config.toml
moe_layers = [0, 1, 2, 3, 4, 5, 6, 7, 8, 9]
normalize_top_k = false
vocab_size = 50257
tie_embeddings = false
optimizer = "muon_variant"
dataset = "wikipedia_en"
Below are experts of layer 6 (counted from 0) of a mixture-of-experts language model. Rows are named router (the router's row for the expert), gate (a neuron's input weights, with its number), up (a neuron's input weights, with its number), down (a neuron's output weights, with its number) and show model dimensions 0-63. Each number is 128 + 24 x the weight over its row's rms, rounded and kept within 0 to 255. Numbers have three digits each.
Before each expert's rows: "gets" lists some tokens that make up at least twice as much of what it gets as of all text; "comes before" lists some tokens at least twice as common just after its tokens as in all text. This comes from a sample of Wikipedia text that the model never trained on. Tokens count by the router's weight.

# expert 15
gets: " was", " is", " as", " were", " are", " be"
comes before: " a", " to", " in", " not", " be", " been"
router:095094096142081124129143126129143120109170090137128098118135130105043133088129123113125133121130146106129109121150152128151128134104142113146142119140157098162130107126134109070108113114130096
gate0:065103122122151130138134091142117160090109127168137133101148142135105112143127111096098153115089112154098129121172150134123141165170123138131147115146115089117162158113144121090134117089123153
up0:113140106146137109112161120142115158153157151176130142076125130123141145124114148111123131117106135175137146111146164152116153165145169106146153119111108109132128137110140167095157141077149086
down0:141108092124150091132155157094179122121134093130119132095162127104152135144146132129121152071146150115148142108145097139185078144085108121125127149159123151124101106110135126144140138171132131
gate1:107127155158116084109106147147134118067130125108121122116143151122087116103128107152158106116144166141101122087090111088113134101132105139131143111178094113099115114134076187157164176081140149
up1:113142169128137123081105115143128149081153142160133164144122121159099150121146140154126110128095150112113108141094134154129144134089130114157140117176130133169104107100129141150150148088149122
down1:131159075135145138170143103147109175149160141108142131134143128137148113173115119149141093119135138137176117091131112107104126127126122113133057105071140136090133112112152113115090175143130121
gate2:146094112161149116071104112141134114155123132140093122096082162093161109152118111117127122104092147121105111140126171166087107127129147149146148139123144094140111135135146147135110083112145108
up2:192130112110144116090123143115169116151143165168100108085081140084139092141122118111107089104079115142109109153103149125102090166108151107136125148126173119112143167144147104104143088129133098
down2:174161165123100127113128159121221123122131137128141120091143156151126130116126134130123130123138165106126134135110154172143151162087123118133115131112153133118131109140075087122084144145126138
gate3:138082095123121101111151092107125102105157079186109137126111131152145150149121128091121123114123105138091110120150138173163113145121181089123100126127152131143106123136140108123149098046079124
up3:118144178135158122137145117112120120134106091115148139105122125108122130085128101124106175148121144142077099151128091127096123114100127140126110078129128190063145072159145132131097165146129091
down3:158141102095123152127151133141144118172151116153101151103128138151134095126130111161095124119101132113137123148142152154101109138111135106140162145127131096154151126167118138131105151124167145
gate4:128121117094131101120115126146118120125103135095109099139134118143123142150139110159115160119109146111131111127140078125124106101132177134107089165113161140140135141118100120148128133142102118
up4:153119127115123131095111137129141154140120159111114128162113148122145117148123140112127118116141144111113109097111094141091143080136163127133082135074124112155164127130134101165123130136120082
down4:133104081120117128186100126158159132103107166149148109101078147094105149138121101137135124117127105148066133145166119148147179120117154126101151103120136105132105124169132144122138133138154128
gate5:136170150127133155134145122133151113121160107156129112145142092132147128118142105127136123122142161146098077141086121171093128122099123131122116130147116164132118146141155122096125142126136139
up5:141127137122128121114111138121186164074134135168144146120110139107108105135187140120138188147136125104128181145109111105102115148127142117138130108140145107128172111105123204134065124155160125
down5:094156115134089109122171071132129151135086130093112102155130141101132160112156120127126131133082100101187123145141127129169155079156112159153093146107118145115138106167142105122137152150128152
gate6:157129164094100089135165094115077114126152134101130118114118129148184111122115132112132136133140125154157145138117143123135188120121148119137142130128121162118120151109119121145096135070092114
up6:137081162119133139141163110108115133119139089091152082117146158140195138121129147147110109171105159110143146147112148092139172069114160113137129115133134158132111126118113094119086164114092163
down6:106139090131120110102140130111119174124147084163099122122161134147110134119115124150129112132072097094111114162109109108160133134168106105097138101172113103143173120150115103144123136167151132
gate7:149114143149113071108093138131119098115132099114113075117116114113140103126090122114099108134137107118103093109118149154131159121140096084105125129128172135095124126162141106118168150093134160
up7:154098113129097163119131152159081126116144161116120133145111141161099151083110155104126138160121115079127136119148131115114141122116122139131114143130127144133124102135125147082113151141158096
down7:112148125120129135112167110139111131125164089148151095147120118122157121127135119109130153168123127140143080161133154148122157150106117093120143118146124114144111140136121115170112148127149130
gate8:137139102084148127097105138103082114152111135161114123114140131154107136129097135159085139122118181156153134193134153126143167143096131108161123129111118139129126144151129108133141148126122114
up8:123167124105153134150096087087133105111096152154136155110136117128189128115121149117074147136122102132141129158104148111137167120087137105153136130133130091123110154153135119108136151165122119
down8:145143128137153111083110158114133148110126129132131172162105099149090119152138101132109141135111126125109122152174124093147128105138090167123179141141097205102175129142110090142137141090127161
gate9:132110139117103143137158164110133108134128102123143119163139097167129153117093166098140132091128129133126147138101126075171140126131153118108134133148142154150081160107137142141145129103137129
up9:120125156141127135150159133119147155122148134123156150158144094175097167160110167109167132117139101141162189160115096100137155097114147121096133130079162156148131146133167150118161128111118114
down9:103133116137099157176162100103080117139136123153161142125084127154121125120129141080125152136124117164122118149157154119141149168131111116149158145152173144160161147102094146135108156145165120
gate10:135143099145129141130127128098144047119161108095148076125123147121134120128141072135114140159150100131139083138117140118094127109142103120116082150169149131136120125117144167130117134114133108
up10:129201113110119118112120071111149089138118140134146113107150211110120130139154120108138121160160134138134140139143127129095117129086149125108092166140139137132125162115095150126089119074131103
down10:124144119130122072108159124183126122149101163135107137106125131096109080160142136135140139135124181131171132121114134132115106197109138152136131089141148100076156117160152168138141085153118187
gate11:134134194132133102168146146161150053153127142165140136155142110120109130148134119166129131139105169102128096105096108134132146120099113154111111129130147083087157099157194165119122102164141090
up11:123128149123080093194118161165091105160142098124148115146143118105136103149124108101185141081134136100132115133152115130157123129118115142141107128145152107099132113135150170091115102154145094
down11:132153111137152142109099094139149133099089112176148140138124103152117141136086119121147092146187108128150147112182119090102125110116159105151148119150097139103140170109132132128104111075129173
gate12:091136135098125140124082152128181180165099130095108137135113100124157127110141140117140108122157111094148148138147178100153112125139129141103179117091111137156107104119127139127142179100095109
up12:159123099126172131096135117117178170120067113110123148139126093113108157142134110104109143081144111099123118120154149149168124102118131143134153139125114114134128089177144117108131142132076107
down12:098086125116191134143108141135158130149102133133147104148125109100115159117121139126165124112144103148151145168113133109115125107108082144124141158141133134131135185082090112129153138102121119
gate13:131141088151107141117136147103119116138125121129164113092134105130126125160135130129108130137116116138098139181141175154104084106140129137110108144154152125146110107166182126081194146098131167
up13:149109169132161159130118158133105121165130157072139179115113115101050110120114138161148094107136158114126155126154141101148107124145123134121104107108152120119130164090128143103153128112125102
down13:102108127129127138120108170119152141141138115173140116077107161117137112121119076107147179119084130112151130135101135138118097146133135119121103137098129106103163147115139109118136112117117119
gate14:115122142104128100122146101097158140127107161111135148143114105113131100095109152109079096151133129127090113128139076128117143155163138146170129124135153144120081095163128165133126068163206130
up14:123166150083124091149130123098122138124124108135131099188123139096105108093105156101137084123142103123082097144140115132143093132146174151161106135154116120125122134109116120096154112148185122
down14:122118119090121138152126158168156138115111118116093145093118112078099141091185151137139147100158090077114139115138119111132141122120130172154051158116143106108099122094100083161181165098131160
gate15:137119148097143132181159115164092141124143111113133147146159132112129168087095120144065079135088130149110115097153146158133159143107174138171135168162108112130105103118146126123111117128155129
up15:149129141130124110178134123154088135139123083135108145149107143118087170110109146128070070151104105133072125088155119153134157137126154137190143160159102110122127082135106126137118167123154124
down15:127147104103123157139141169104129128126109111126132115145093121139067113151149148116116114110131123122120129116156117137127105146121089126116118127114145120127125117160090139109136148105123117
gate16:165130139096101113135128123140058129139096129144098122091118083113152132170135097126148090106114111088129128112115125144128179088118148175086109118120112158090094128119083148082155112103173125
up16:153127162123142111100134141128062144163092124143100124074115076129089107171094136123109102138084106104135133106078101124109180142130150141116100111137135113130125157106079081085158091107174100
down16:126130132128091131117145165158143134155131124151122182096117119142147135153137137193127102165146157145136137086119074179116115178117144139121111125143159111153137146078147131092144115157142126
gate17:146117153143127135135119125090110195105161128117129138141142073128106119154097133147139116104170159145114113111124117107084166130142183099139151186153086099148106126131134164103177113122119129
up17:128110147144160124112118128099091179093127106119114124138137076116125156117092123118112118126166115133105078079114152101092153159146146108123151146139127083133134138125137175108200116136131134
down17:124118110131097115081159137113184145127120120117102139134117125138116127186127116174096120096129143118128116099173127094132157114155136144134116143142118126119152113090109133111150145066114111
gate18:140152176119132124169098122116170134131138103109150129157124089112087121104122095117111083083137121087142169130113171108079094147128149136122125132141127105133132100149097146118116101101112170
up18:136123142134111109169104100100139138119090086158125127166135166123083143126129094129135112091128120097151183129127155126132121171166120138152139137134127113118121135171096149128100106123116135
down18:101138161136126161144082102136123148134103136115134120116128151126111142089121107104133120130113134119099152120115087123145123143159156127107115132058068135119126116088134146144155118099119113
gate19:126150142110109145138116165115169135140130150136112130101086108119100162134129096123124137145119113144095138153114122102134136135138155161177127113110161102119125113128143190104169098138114135
up19:119148144133108143160125160125135167142141131142152120136086144152079144116116124103132147187126150178100137118144116126136127162121180141131153136148147118130137111128119186106166128172134115
down19:130156128135127127111129123142156090104114153076124161102150158145142119120115168143110076156124126085128109154108118150086187093116113103105114162086164125111144172103105169124110147118143138
gate20:124093109144165162151145133155160144120157158121102138112143143145143139108102146120097119170159118128102153127127121159103096134124139078150156179141126121122136130117110131107130155195093133
up20:130091090138141137137144085135142129119154099116101131126110129117173121112121132109130163154125119141129125112107163148106100145137105113141172133124179102150143166099134118100165147144108117
down20:139116082110088124112159119116123113132129110110104102111096092148153146136160155106137126114169130101081161138136163123153134123135080130143143118151130101082109131156127173158138109184134157
gate21:143134107100119130188103131141115094086114153136128113146153123132115192108133147119144162146141106119132135153117124150162134145122164122141130120111140127137126130137086125115141099155137158
up21:109139100120138139127140140127135121101134164138095094143147123138140138132181139119173114144122096145134110072128107149124138162134145146123135185134143113120119088129136157126119120133154159
down21:144081158088191133126172154150125066114116152120150150100116154141103125172123107117087126099108116158130132153103160131142086144112130142150134114095189159140136185139151122095174128138122124
gate22:157115136137103143131105147129120132134107114157102126135064136141139114088087136128096137079167147121100109111122106148126163138134122132075111131145122151103114142126120110144168132128168126
up22:129119108174110124111116125127129142134162144088173136137105137092123089117134113143098142111134111113098127089175134104146146113154131140129088168146133139130148160141114152186117108171181150
down22:107129112077133150131090128165137113145144190179129175147144147115107160128148113081103120156109125125122081120131148150093080142125138118169149096118106117138111147142146136114123116144124090
gate23:094087148123105110096105126116130126125123110123165107165110119176165192110138135119122169115103125160130116114106091066152164145129147154103143125092124068130110159123081128114120181113169099
up23:137143116170164151157119096142107153107149128127111138131180109118118107142102146127105102145129144159138148170139125113118105161134111132094108131111121168152172123175124119125077123111119115
down23:117098139097112168131132107142068126094117129164160117107104096098112123129129125162135125133118137104159092110124120159078130104128118133148114143129120146148147115114146139132138135154093133
gate24:092113086115118123115118125144123091100160135117148103119121140110151139117176143120089128093123153164125117125102170141129059117116106091136146178139137110133127113072120153179185139126114130
up24:124100127139121120134141105134108130123187093105130139129108139121130132093197155120117152144155127156099126161098154121110067130144141089147125143155135137118122094085149186147164106121103126
down24:131144100113168079134135094119121142169148155140136125113130118139132172139105151128111127163131103087091115115123196134142137056149113115149105159118119134140118129128104136131144159134141118
gate25:166084147133115147126130122136087149078192124134146125106137136134103099105177135137167132105166132116162133109116148133094114152125143151142155098133135081136125123150106112113105130080144122
up25:125150108129122139142118152153066137129166169110136111132141112126128080099141153107163113123148116099144105112127179151106090093089135134149185101123169089126114102134090118114137167140156143
down25:097137150114143151107123105134103143120126123119126122156115131164091126124076100095145132092144107142113110159169131142146136114106091178117183116092152152109120142159134156090137102139100118
gate26:096076132129118110099159130088140119106162107135125153142104127106137153151141134158113119154104175112144121129179110138178144170139129124140124124151129116174135121107093061078131124139095132
up26:129113167142122120131126077106110108086117149138159171115140127118086163120176163174125147115095147104133158154154096111160140124107152163093113169144135146152163150131128122090142098149135089
down26:126109118132135176171077127122164161150152176093091148131117151137152141147133147096097154106141118129128124079147186125126155132162128123145109106116092150112106118110132136130110130121149092
gate27:147144112163113119127127122155117148104106134120088107127120112150138113129148170164154117160128133119093128097102150148099114150098144143113089136137118116153111101192144147164101109092171150
up27:159118108129106094123082135134131134103129142135087128131122133139086118108183199144145152128144151107114126077129109111086131153104157125115093110140121136125128122169142129125116114085153131
down27:127135085156113127159111138118147141095145087133118146100109135134123160115091132150087166123126112145124085156094139149115111149121131144157126186108138111157133146147144084098104142099133138
gate28:095096083178081135136094141125132147069126148147113108103138121132160146111142111074149121109122123134137144110173092160112092101115139144139126097139147120138135123140136151136139117158150134
up28:156185142133147127153111140150154128139128159085110122139085152108108104167133189119136135208090126121144115090121106127080071141118140149165098136101189146132116125138107069134150138128163080
down28:150129104129082124152134101117114147156159137122131112098123067168137079102153090124136054145144096097137113107150124120115143111147131120124155120102125125154100142111145127155140156067119079
gate29:156095139150123156121119121117133153116150104140145137139122135162118150141108173136126102129117133117092099118169092125089156149118143143146115157130147129170155144156120099112113177147127133
up29:151099134163114138099097106124081135124151096143175145128164089133114146158129139128106103115121141141103101107147138122105122135119160144160141118174132115124133156150125137114141171106141146
down29:112138103094118148140144122152157141119113130082135161131143153130096134142103129104112115143150145072086099133110143110118130136128107088102140164127140149127142151103174153119091119162130099
gate30:161143147116120103119095092133149158150175082163101158116146127097068134102134119121122138143132119082126155119145168133135132136149122141136142167161131133128115108119092112116058119106103122
up30:148171181124142108105123092141150144132126107126122140149107129132065146114113096150090105137131128099176104089162119130128149117152100150160130141178149118140133126133120107133108078090151168
down30:101126154157171107141119109137156149155114127171118074147147116093126076124096116109152128119137116119160134123091105102147168141133144152123158080107141095097142136152096139139134134111114086
gate31:106137108175102140152120116105146161115109122135172116080145167113099145116158144150136116102112135156116162138172086158110161125145148093147178115120162146123088135072121094109153128148152162
up31:147114126187108097146163111128138119124134126112190090086104120132169189097138146106136111113133162149123134158130094157106156137148157122094160146132155123134114105116126119093122120109124142
down31:116086169156135130101155127127100130158106179137123104142119121142122122111147108161134093112145139075164126105126155148093107121154119122125169147149119147137139098109149148078117099133119138